Experts of a small language model.
Size: 13 layers, width 256, vocabulary 32768.
Experts: 64 experts in each of 12 layers, 96 GELU neurons an expert, 4 picks a token, a softmax router, a shared expert of 128 neurons.
Training: a variant of SOAP for the experts, 343M tokens, 5240 steps.
Below are experts of layer 3 (counted from 0) of a mixture-of-experts language model. Rows are named router (the router's row for the expert) and show model dimensions 0-255. Each number is 128 + 32 x the weight over its row's rms, rounded and kept within 0 to 255. Numbers have three digits each.
Before each expert's rows: "mostly gets" lists some tokens that are sent to it at least half of the time. This comes from a sample of Wikipedia text that the model never trained on.

# expert 36
mostly gets: "% ", "000 ", "%; ", "%) ", ",", "65 "
router:077080109147155107148140103086107097129108179092134132094138063142132124161125157111155128063135145165137154102182111049135188093116121067119066175142073189102126128142137124168093190126079100124127138122158158097214130127190162128104110117095172102140148076118151112128087195076152172156093168176109075180144132118146179165102122131170133124136123122171105155209154043188162096118086125197123149125112149125108164163106125137090091115181110155065138137105147124136114154134153153115097141125140117103138128093134086158089198110156181096077095088092138163126132154175144163165102106119101124149104111164107131095174126135146101141146076176089124075134081163108105150111092150100119097090108087097143198094146120145146146112119111147118150062144136138141110106170173181

# expert 4
mostly gets: "Ter", "48 ", "com", "Az", "aircraft ", "az"
router:117087154114162074154180072095103086199098162033149177164147095124144129174119145168146127083117120171143098109181086082155162096107108063110058111152101157145096109109159109162104160200117096116150160166139082087141105113162159114154119092125150095082153088101158096104115176092160157173106159113075108112157123112159134133105090096142124081167156085154087135163167104181159102109116106169172166134123164186093108153107143158127102120148099102130158093137157160119112143126196164134113163098137079118103158079107101079095165105135151133115131092104157166099092159159171165177079110123073099138133110175169147100158176107143094102154094154097115103179091136124155108121108167098173140103139124087161172179141131178169143062126174176176123086153101162131091104125160170

# expert 31
mostly gets: "ol", "et", "il", "Grand ", "od", "Mark "
router:070116133113161062132138121097109096118087142058159167161148084148126083150102161117115153089139109154161132103163120076144164072133098086140158125123086151096097081113136100148086104180126121091160149141157159121126120120119154125160140104146155090089142123115157104140126161059172158093111138145083110106142106094132125174044086101104130112133155085145063138154115100201143076118066061173147216114154122195122113153121141134156108119147118138090189089132129201167105158111145136163124168127117119109111168095084116133100108177147157132106126113083192162119097138137137132187095094132063097154129098143140095112153161090105103109184059158090101115204129162135148140110131179122170149163108092121176113149110144146201161096154185144165104105128125190136051158110194129

# expert 56
mostly gets: "also ", "He ", "when ", "while ", "but ", "). "
router:094105122085168110195097136069121125125079137135186132136153057121221121131108144129116118109084146152157159111163135089158138057113108100102096159148118160135068166136101098138137141148092128116153176175151115099207117115177169105163154117170146117128154078126151121114172151110204155105109137142036125139219093138135134106120119068110133101153172115143128138139165122157143121104154147132156123103156180184092148112113192136061109116178117094111127119126159167094135152095179127172074132115117120063144130086137122114083128146156147109110114097065172159056086172139191139159123160146098098172110127170155128122184110126108127132188110117096117094160084205088141149106106151074123135062132096120155139160142103153117157125140198172152086096151122153167081087113146141

# expert 49
mostly gets: "22", "Ros", "Anthony ", "02", "Kevin ", "Adam "
router:117105119100163082151164105092109107171101158037159184158134102130152107156108136183111114078105110162133101106153128100165151090114086087101075116180107184134103110098164066150105175177121112120162140132160083107160111108138162116129108077121167073081145101097144112103133148091175175144085148129092114093137095114185144164109083098158129065168162092152105139162144086164157104110099088155161162116130165166067082143097117137104088109175073134097181111132179183120103160128151136123094147117133101098101177088097108089122145137136148137088146085074152174105100164155138154151097094149115091140109085153132173083154171104126080121173090147085077111183097133093168116099097174087177160093109097120174180170122139186197166077129149155139117087166119170143106113138171156

# expert 62
mostly gets: "Car", "North ", "M ", "Lar", "sp", "Lim"
router:116102154125186094167193109086092104168083173071189170155165105129151121193098150165138119085100133138123105120157100103170170091128109070121097119157107131143088110094154089166122131189121124094165140167174106094161111118162158094176113071111186081098152104111136096132130186107160191133116153159100104097146119102163144140099076092171127108154157071155094125169161102169166092090083114167163159121121146171091056144102135154129107099154090133091157122135164176115098164115142164122098172124125101114107166109099101087128114138135169124127135095077126158104105154182175187186108097139093095161120095168140160095139162113139123137176106148097100135177105167094152114109098172078197158087120070094162177176138116189169178085138149154165110082173108171129085122119154155

# expert 30
mostly gets: "Sc", "sc", "Phylum", "Gal", "Im", "Su"
router:095121137102172094143155094094082133148099160030146150149141098123144122159107125176114112095113125128115093120160127091157147082117130063127097110165091142142076130086127094163108157149104090097163153153166102088153103117168168122151094094133162071092150092116162090126114174091180155130087166168105105089138112076180138145104088075160126077167133083165093135168160091172135070091118108164176184110127143147073080129116145143129099118170075139091173115131158187123097166120146152106093168124116091102124200108104098092099112127132151126096120090089140163115108169171171165165093094139085089154116070158163147082154164112152074101159115149106059118145084149098176071095100154106162128090107107099152188188125125202142165103123158170166126088166098160156088115127156166

# expert 39
mostly gets: "ip", "Hel", "Ex", "NR", "་", "tion"
router:121109147105158096148167102099119151169099166034161176152133101117141139171099154171138125089098138157135073159155147092165165087120105105119099148193090141136088110094156092141100170165101114100176149162138094110158106091141148106154125102121172086103150119074181092156129158088157168139112137138104097087141113098176165164075113095150127074164170100145102125164131125168173093097089098168176170111142133172102054142092144154131109095156072110077182127132144150142083160109160139108103174083124089098118178127110104080112144147150143122090126097091166174089130155160142156164104069143072090139132081148169159089150172115141116145186135178109096095180102154076154123097080154075163147091101090107170160170128135174160169066120135172170127072177096171141098112115160166

# expert 12
mostly gets: "British ", "Long", "ble ", "15 ", "May ", "15"
router:125093132090155090177168123116089132160084157064169175150144098146136120177084127181098113086096124155143073130172103114167159071113100049134119153156092157140090136091146076160117162181118097129171151150145107100136106093134169091145128076130166094067147112081150131153130154099168159169086154135086108099161103098166150146102089099150121071142147084147100110165162094170175100088098105176138160125143139171096071142089121161125095119155057127099162105137137164090084150095159169103112157124115098118125207120132108097105133136145158136092138078109168151126107152142157170159097081169085109152109068156151164067151157083100125135167111169085111107131099156096161129084088168094176152110112073099161181155143114181187173079133136165168119086159092170129084133133154170

# expert 45
mostly gets: "'", "', ", "’", "., ", "/", "& "
router:099091151068148105206109100109125144179063196114100146130141104120157088150112133136110108124092104142137136145148124086153123125116117108122110133162070173150089118087135096164122149201166130116153158131175112131143119133127113090167091107128174105129174104135166113103099150073147177142111140156074091106172091122189106181059117111102109081186188060133104132098152119169150098123099079137120156160135124163092106133110146184083090133159095171096154118137135205141133102102152137111098189086097124137123175089129109082074183175110148094101083100111168169095107176159170157152122108176069130159141116150135093108176141115129105114149105171066061081167130137120131131101091147125174153129147129086175136144134147163203186076119123133147109043151117201122100111140145166